{
  "d_shared_expert": 128,
  "balance_loss": 0.00323,
  "head_dim": 64,
  "rope_fraction": 1.0,
  "qk_norm": false,
  "init_std_qkv": 0.049,
  "init_std_up": 0.049
}
Below are experts of layer 10 (counted from 0) of a mixture-of-experts language model. Rows are named router (the router's row for the expert), gate (a neuron's input weights, with its number), up (a neuron's input weights, with its number) and show model dimensions 0-127. Each number is 200 + 30 x the weight over its row's rms, rounded and kept within 0 to 999.
Before each expert's rows: a language model's description of what the expert responds to. This comes from a sample of Wikipedia text that the model never trained on.

# expert 16
Description: Word-initial consonant clusters like sh, th, st, bl, fl, often mid-compound, as in Bookshop, Workshop, Thanos; also zeros in years.
router,166,206,217,195,218,174,203,206,230,192,225,185,175,202,240,132,188,157,156,180,165,239,219,310,263,164,225,176,238,218,214,202,143,211,237,220,180,176,221,218,209,183,214,194,159,210,191,167,201,254,194,183,214,223,201,251,231,177,185,173,213,157,185,176,215,218,172,178,200,206,201,223,231,249,282,166,222,225,215,189,200,227,187,209,218,204,194,178,216,225,206,191,201,226,165,175,270,228,186,202,234,220,249,153,161,185,204,220,217,163,154,203,179,156,211,211,231,195,161,218,160,250,236,220,198,168,252,218
gate1,149,238,244,201,153,189,200,209,220,243,195,201,163,218,249,174,187,198,159,202,256,199,171,238,223,217,210,192,201,154,196,184,191,244,253,277,171,217,187,208,222,229,191,173,239,220,174,154,238,188,200,203,174,210,221,181,251,170,216,225,196,201,202,213,218,150,157,221,150,213,189,207,191,180,216,208,245,194,243,138,161,226,243,210,193,227,215,217,202,238,197,195,233,201,155,218,225,220,180,206,233,233,224,205,184,209,209,205,258,147,224,212,185,280,149,180,167,198,199,215,151,248,226,182,120,201,175,200
up1,212,121,205,192,166,194,201,208,199,169,183,194,212,204,206,216,228,180,194,146,227,148,172,202,233,245,248,226,202,176,203,197,206,200,167,137,198,174,177,224,196,210,142,246,268,237,231,183,232,186,201,209,227,236,211,146,195,256,198,209,213,199,209,200,141,204,197,201,231,260,169,191,187,267,151,171,209,215,231,208,262,182,178,201,239,205,160,178,137,226,214,183,194,197,173,224,179,221,251,167,201,216,255,183,217,162,167,153,210,214,184,135,208,168,171,221,209,217,214,173,171,236,174,231,222,173,161,199
gate2,227,148,222,244,170,195,179,277,201,232,191,202,176,292,203,184,225,141,181,165,185,205,220,230,194,251,170,193,221,182,223,211,189,230,171,156,234,212,217,206,217,234,202,271,165,230,217,239,190,243,200,169,230,220,240,174,218,181,183,172,173,223,206,221,263,157,176,180,174,200,193,216,203,258,197,170,230,197,216,248,233,208,235,202,220,274,207,222,183,227,222,183,241,202,234,199,197,168,210,174,227,226,209,227,200,229,227,206,191,168,159,185,230,211,188,196,250,270,196,230,220,226,166,181,164,204,247,187
up2,196,223,218,232,246,208,191,234,182,168,211,221,198,198,220,221,218,232,209,206,191,252,229,107,203,149,243,169,205,163,216,213,190,222,250,208,188,154,189,169,201,199,147,236,193,159,192,168,236,163,148,225,218,245,211,204,212,200,203,169,174,229,147,264,205,218,182,212,194,186,183,125,217,131,178,262,190,169,223,210,204,183,174,186,180,201,241,198,194,225,214,186,192,207,194,249,161,188,200,168,173,174,184,218,235,192,210,199,199,218,207,193,208,224,173,210,192,198,154,110,179,234,275,180,210,149,171,179
gate3,191,188,191,216,196,144,203,273,202,207,219,210,203,182,271,209,255,169,182,176,201,220,204,212,253,184,198,139,203,205,213,215,181,180,231,263,183,210,208,256,165,215,202,214,224,246,203,151,242,180,226,173,190,215,210,177,247,202,197,174,192,169,194,204,176,145,176,190,158,226,220,196,197,228,208,229,241,159,208,208,174,227,258,219,205,225,203,207,213,215,130,210,223,183,227,211,238,196,152,222,283,269,156,165,187,214,216,160,232,214,132,243,183,212,147,180,187,192,228,210,175,216,223,184,205,197,252,203
up3,204,195,211,203,178,191,169,199,199,243,176,190,207,224,223,189,144,190,172,195,258,219,215,207,179,197,167,217,230,224,191,188,184,225,233,168,199,161,189,209,185,233,196,139,197,196,220,189,188,242,221,236,225,266,247,208,228,180,226,134,163,205,189,227,218,156,157,207,175,211,168,217,155,190,251,244,199,186,169,144,224,207,217,250,156,227,213,277,200,217,165,187,241,201,176,148,238,168,160,191,236,255,165,143,132,218,176,189,249,181,202,233,227,244,196,220,188,225,172,245,165,209,208,199,172,186,236,198
gate4,183,196,207,188,202,162,195,209,224,211,218,184,192,256,180,211,207,174,178,175,253,237,199,241,211,201,193,207,183,221,150,243,165,198,185,165,236,150,201,218,162,224,176,182,186,169,153,209,228,186,190,188,192,169,199,271,177,179,211,218,202,193,178,196,192,156,163,195,193,164,207,227,219,231,254,247,250,181,179,203,211,242,221,235,194,216,190,214,223,269,149,220,255,181,155,204,229,210,164,168,246,253,193,174,241,219,201,153,213,141,165,222,195,226,171,180,189,301,197,229,233,248,211,188,180,243,241,177
up4,206,196,178,155,249,181,190,173,250,193,167,217,192,164,244,173,141,218,212,157,196,187,211,233,188,183,208,170,240,241,199,215,179,242,186,216,186,149,221,194,192,160,177,237,196,177,189,257,215,192,238,170,185,184,201,258,166,177,156,186,199,248,196,220,202,189,230,144,172,168,229,165,238,245,212,202,218,210,203,216,189,225,265,210,203,252,166,169,128,229,222,202,231,220,181,164,209,176,190,203,201,189,234,219,186,158,181,183,243,206,193,142,286,187,139,200,252,204,211,217,216,221,167,202,187,249,217,162
gate5,223,213,192,179,170,161,196,187,201,245,211,202,221,208,208,113,165,154,213,190,216,210,182,255,247,200,209,153,192,211,203,265,224,226,187,214,216,215,200,220,191,155,192,221,210,206,209,191,241,240,180,190,213,166,213,276,203,172,154,203,190,155,164,231,228,191,202,238,212,183,170,189,163,246,237,188,225,207,167,185,204,216,198,211,152,274,175,210,206,194,185,167,185,126,185,218,212,189,238,210,250,222,223,188,262,231,199,235,188,197,207,202,218,243,209,288,229,234,184,238,198,179,226,196,150,150,210,153
up5,179,156,208,182,212,176,176,234,201,168,179,171,263,188,194,187,179,206,188,236,155,195,240,186,160,190,183,171,209,208,161,217,163,187,230,178,243,152,273,211,214,191,240,155,153,228,245,233,206,178,174,179,169,198,194,230,138,189,222,247,175,204,170,179,196,180,235,202,193,172,262,202,175,155,207,231,216,185,171,272,192,220,222,253,237,217,189,170,164,243,165,122,193,214,158,249,167,157,237,189,198,192,202,219,190,219,209,227,206,187,207,201,152,167,166,177,196,173,199,224,214,172,197,126,189,210,206,225
gate6,159,209,220,228,214,140,259,206,215,207,230,182,196,187,223,168,179,185,184,172,249,219,195,217,197,175,213,189,185,181,230,193,198,245,152,209,182,219,165,248,183,183,207,173,165,150,179,172,201,253,216,140,158,172,198,201,167,186,167,206,162,179,154,229,178,229,261,204,152,233,196,247,199,245,210,235,256,219,196,204,212,188,217,208,183,194,261,181,196,217,257,152,255,218,202,226,235,233,215,174,175,251,175,210,215,153,180,226,246,183,216,184,242,213,205,212,186,231,217,234,249,157,261,169,181,209,254,182
up6,176,239,196,189,212,173,158,214,225,213,175,194,131,147,132,171,228,192,240,196,157,213,309,220,148,148,245,196,214,127,213,243,187,176,190,172,141,225,231,209,221,232,200,187,208,232,180,207,259,203,173,209,208,203,154,182,210,215,213,225,195,222,167,251,195,193,206,191,203,206,193,199,153,175,185,202,238,171,222,201,213,173,201,200,172,193,213,199,227,197,152,144,156,202,177,233,203,171,120,220,175,223,181,185,225,194,207,251,223,168,165,189,196,235,207,210,165,214,184,151,175,186,166,187,185,178,215,203
gate7,149,213,233,159,160,134,208,217,196,183,210,203,221,204,229,186,173,189,131,181,228,190,198,248,209,200,154,175,168,248,235,172,179,207,255,264,172,174,199,198,226,204,242,214,173,215,195,188,215,205,180,211,225,186,230,196,193,171,195,194,187,171,148,183,219,179,165,212,213,231,238,194,196,238,221,226,278,184,188,208,215,227,210,211,190,229,160,220,187,207,194,211,214,233,206,238,238,212,217,266,234,220,242,163,204,218,179,222,214,225,188,207,240,172,189,205,252,161,232,193,215,202,241,269,117,253,220,269
up7,107,197,227,206,199,176,241,188,170,175,180,207,200,220,216,225,188,167,215,228,200,220,216,209,255,225,198,243,177,206,188,161,187,194,243,226,180,180,189,255,203,166,224,277,206,173,225,174,238,177,150,167,228,188,243,202,172,197,128,204,220,210,142,203,169,205,208,163,213,220,194,159,202,200,231,230,245,216,233,182,209,218,185,173,245,229,175,184,149,202,254,177,220,191,269,204,234,206,134,236,252,235,185,186,152,220,233,228,181,221,198,167,181,254,164,224,194,208,229,176,174,188,219,237,176,215,199,192
gate8,186,198,189,219,212,187,221,214,192,214,163,191,222,185,209,141,147,193,228,196,188,194,221,237,240,252,185,175,190,211,192,219,164,223,175,214,200,212,193,209,164,195,185,194,181,207,196,193,204,254,213,234,211,120,222,202,254,164,136,182,185,238,201,212,152,192,247,223,247,250,208,163,215,164,261,200,209,177,206,254,206,234,192,228,185,252,178,215,146,204,144,200,296,218,224,184,221,220,175,217,205,175,228,188,225,181,185,189,193,223,128,197,179,148,196,197,229,209,203,267,189,190,215,208,154,177,253,247
up8,214,194,186,228,278,272,227,151,193,195,185,205,243,195,221,195,239,185,160,192,192,160,193,177,196,182,218,189,203,155,226,173,174,248,182,209,234,254,226,247,209,239,197,238,202,190,232,168,168,263,174,187,241,176,172,180,248,205,193,213,155,177,210,225,154,191,191,241,193,142,149,210,217,234,212,172,199,141,148,212,199,224,203,224,206,238,225,185,142,193,184,219,208,198,183,187,201,211,284,206,194,166,231,172,182,221,144,198,167,187,149,181,165,196,230,211,195,186,247,193,179,185,167,253,180,206,177,233
gate9,171,169,203,215,194,184,208,196,205,243,89,164,180,236,183,167,197,206,198,147,213,198,179,252,223,216,183,187,183,287,211,240,211,179,207,247,188,147,211,188,216,187,206,199,191,263,198,198,186,202,227,179,197,137,186,213,191,218,231,198,162,148,121,234,188,173,155,164,224,224,229,198,230,158,252,183,235,159,180,173,223,231,219,217,190,223,173,172,192,185,211,200,200,254,161,189,236,204,220,219,213,201,229,131,171,221,207,196,181,217,205,188,199,180,208,207,256,180,244,217,190,187,216,204,158,254,230,214
up9,212,190,165,149,178,217,189,175,165,212,212,194,172,169,169,209,242,205,233,216,259,216,202,239,174,234,155,163,188,216,144,191,194,191,243,257,206,204,253,200,201,216,230,265,178,209,167,188,191,186,276,204,208,188,143,205,173,236,166,200,223,202,215,189,217,166,174,192,154,209,171,222,107,190,178,196,186,214,226,146,193,221,181,206,259,178,249,203,120,210,239,170,190,218,211,251,213,257,165,229,198,166,157,203,205,202,190,215,202,158,176,168,164,171,199,239,213,160,213,220,191,225,207,196,219,223,177,221
gate10,205,177,236,216,188,124,201,247,224,202,203,207,163,265,209,166,162,239,214,187,198,207,182,171,261,200,187,182,214,177,242,208,201,200,199,211,183,177,179,194,149,228,190,184,200,192,185,206,191,208,194,215,209,196,170,208,243,200,230,227,166,147,199,173,169,223,211,199,195,179,148,259,224,236,173,150,261,163,182,194,177,219,227,202,153,170,168,162,214,196,183,228,234,228,173,197,228,203,156,180,204,291,223,150,210,176,215,151,197,172,168,188,199,239,195,204,159,223,215,180,243,254,234,153,119,229,224,177
up10,196,210,203,223,216,213,154,148,219,208,212,157,223,183,190,195,186,241,249,204,163,209,185,210,207,173,227,154,146,161,197,182,217,231,207,189,211,166,252,178,187,163,176,158,278,187,161,166,211,224,220,190,156,204,192,145,216,191,230,200,174,236,212,172,183,163,205,151,244,156,233,173,231,164,180,212,194,169,268,249,153,167,191,219,202,205,209,196,165,192,227,225,224,225,241,135,233,249,173,197,227,192,189,232,169,212,214,229,219,236,195,174,253,230,193,164,221,171,190,180,261,166,228,263,202,217,198,228
gate11,203,197,230,179,186,187,224,230,182,173,170,200,207,208,239,145,175,173,196,168,199,198,193,237,186,151,205,169,233,156,219,168,164,197,179,257,171,183,144,227,197,239,209,203,199,213,216,215,257,232,239,131,252,180,225,256,197,148,196,200,215,191,195,176,226,219,246,220,173,209,200,208,245,242,232,200,188,195,215,271,220,207,206,174,201,240,209,238,172,195,164,164,214,212,148,246,221,189,186,208,217,214,248,163,235,187,140,193,233,266,228,190,192,187,176,167,175,244,206,188,238,198,202,206,110,164,229,200
up11,201,162,197,213,196,205,250,220,231,211,161,205,199,245,184,140,204,204,217,206,238,202,255,178,221,257,223,202,214,188,226,201,206,172,214,202,223,216,155,159,235,188,235,185,190,157,188,160,226,179,186,162,228,199,162,117,208,237,210,206,205,265,190,263,202,151,198,199,186,220,199,163,197,175,196,235,199,169,259,157,186,167,191,232,203,193,207,209,224,134,166,213,145,230,243,163,171,190,229,209,238,199,195,222,215,176,202,200,155,141,241,205,197,170,193,171,151,213,159,197,167,232,209,195,254,239,270,201
gate12,162,179,208,166,166,197,205,226,218,186,194,226,165,157,205,118,228,198,238,167,211,197,242,254,224,212,204,178,149,225,216,235,173,169,169,215,209,209,218,163,198,183,184,206,190,242,227,254,241,216,196,211,233,155,226,220,243,151,242,179,187,230,224,194,239,210,233,204,197,221,226,177,173,216,202,189,224,190,239,244,202,247,207,267,232,227,212,251,250,161,178,132,205,173,191,242,211,178,204,229,207,217,246,191,173,203,227,189,199,155,183,232,180,171,187,207,251,207,252,216,198,198,198,217,105,199,220,241
up12,215,272,168,164,219,244,215,204,286,217,141,168,213,181,186,190,193,183,223,236,204,199,202,175,184,208,231,257,235,202,149,203,258,202,193,183,157,244,199,228,236,198,173,162,227,141,169,223,182,197,196,224,188,246,220,173,171,163,240,205,233,225,158,175,223,212,202,211,172,216,200,218,201,192,207,153,166,180,185,239,149,164,206,126,190,195,220,206,224,259,204,234,199,231,213,151,210,203,222,172,225,183,224,222,270,207,243,200,189,201,180,196,185,207,223,203,200,193,119,177,252,236,200,177,188,196,179,169
gate13,212,217,139,204,221,125,209,203,185,233,212,206,202,216,276,174,180,184,173,190,177,210,172,199,248,169,238,192,186,209,157,166,191,198,215,231,205,174,199,174,207,215,180,159,214,206,199,176,200,241,201,214,215,221,237,262,239,198,157,189,219,185,201,189,182,221,167,194,203,235,217,192,207,226,259,203,220,209,142,231,210,213,198,223,181,196,224,184,195,188,178,212,184,212,178,229,273,149,118,273,223,185,190,158,219,223,209,185,225,154,194,198,260,194,130,206,241,233,193,219,238,201,275,213,171,136,191,214
up13,232,206,157,201,171,207,226,196,229,196,208,215,176,230,184,239,196,179,188,197,207,248,186,162,294,178,189,212,166,137,215,157,132,222,177,217,200,220,151,183,211,221,192,175,202,142,192,185,172,222,197,135,193,187,237,186,280,259,197,220,181,174,150,183,181,191,223,235,204,180,209,195,219,201,207,228,172,173,187,211,219,237,175,184,164,215,223,198,162,206,195,219,138,179,165,214,262,231,221,236,240,170,198,233,181,179,175,202,229,219,210,215,178,204,202,214,204,217,154,151,200,212,178,275,208,223,188,121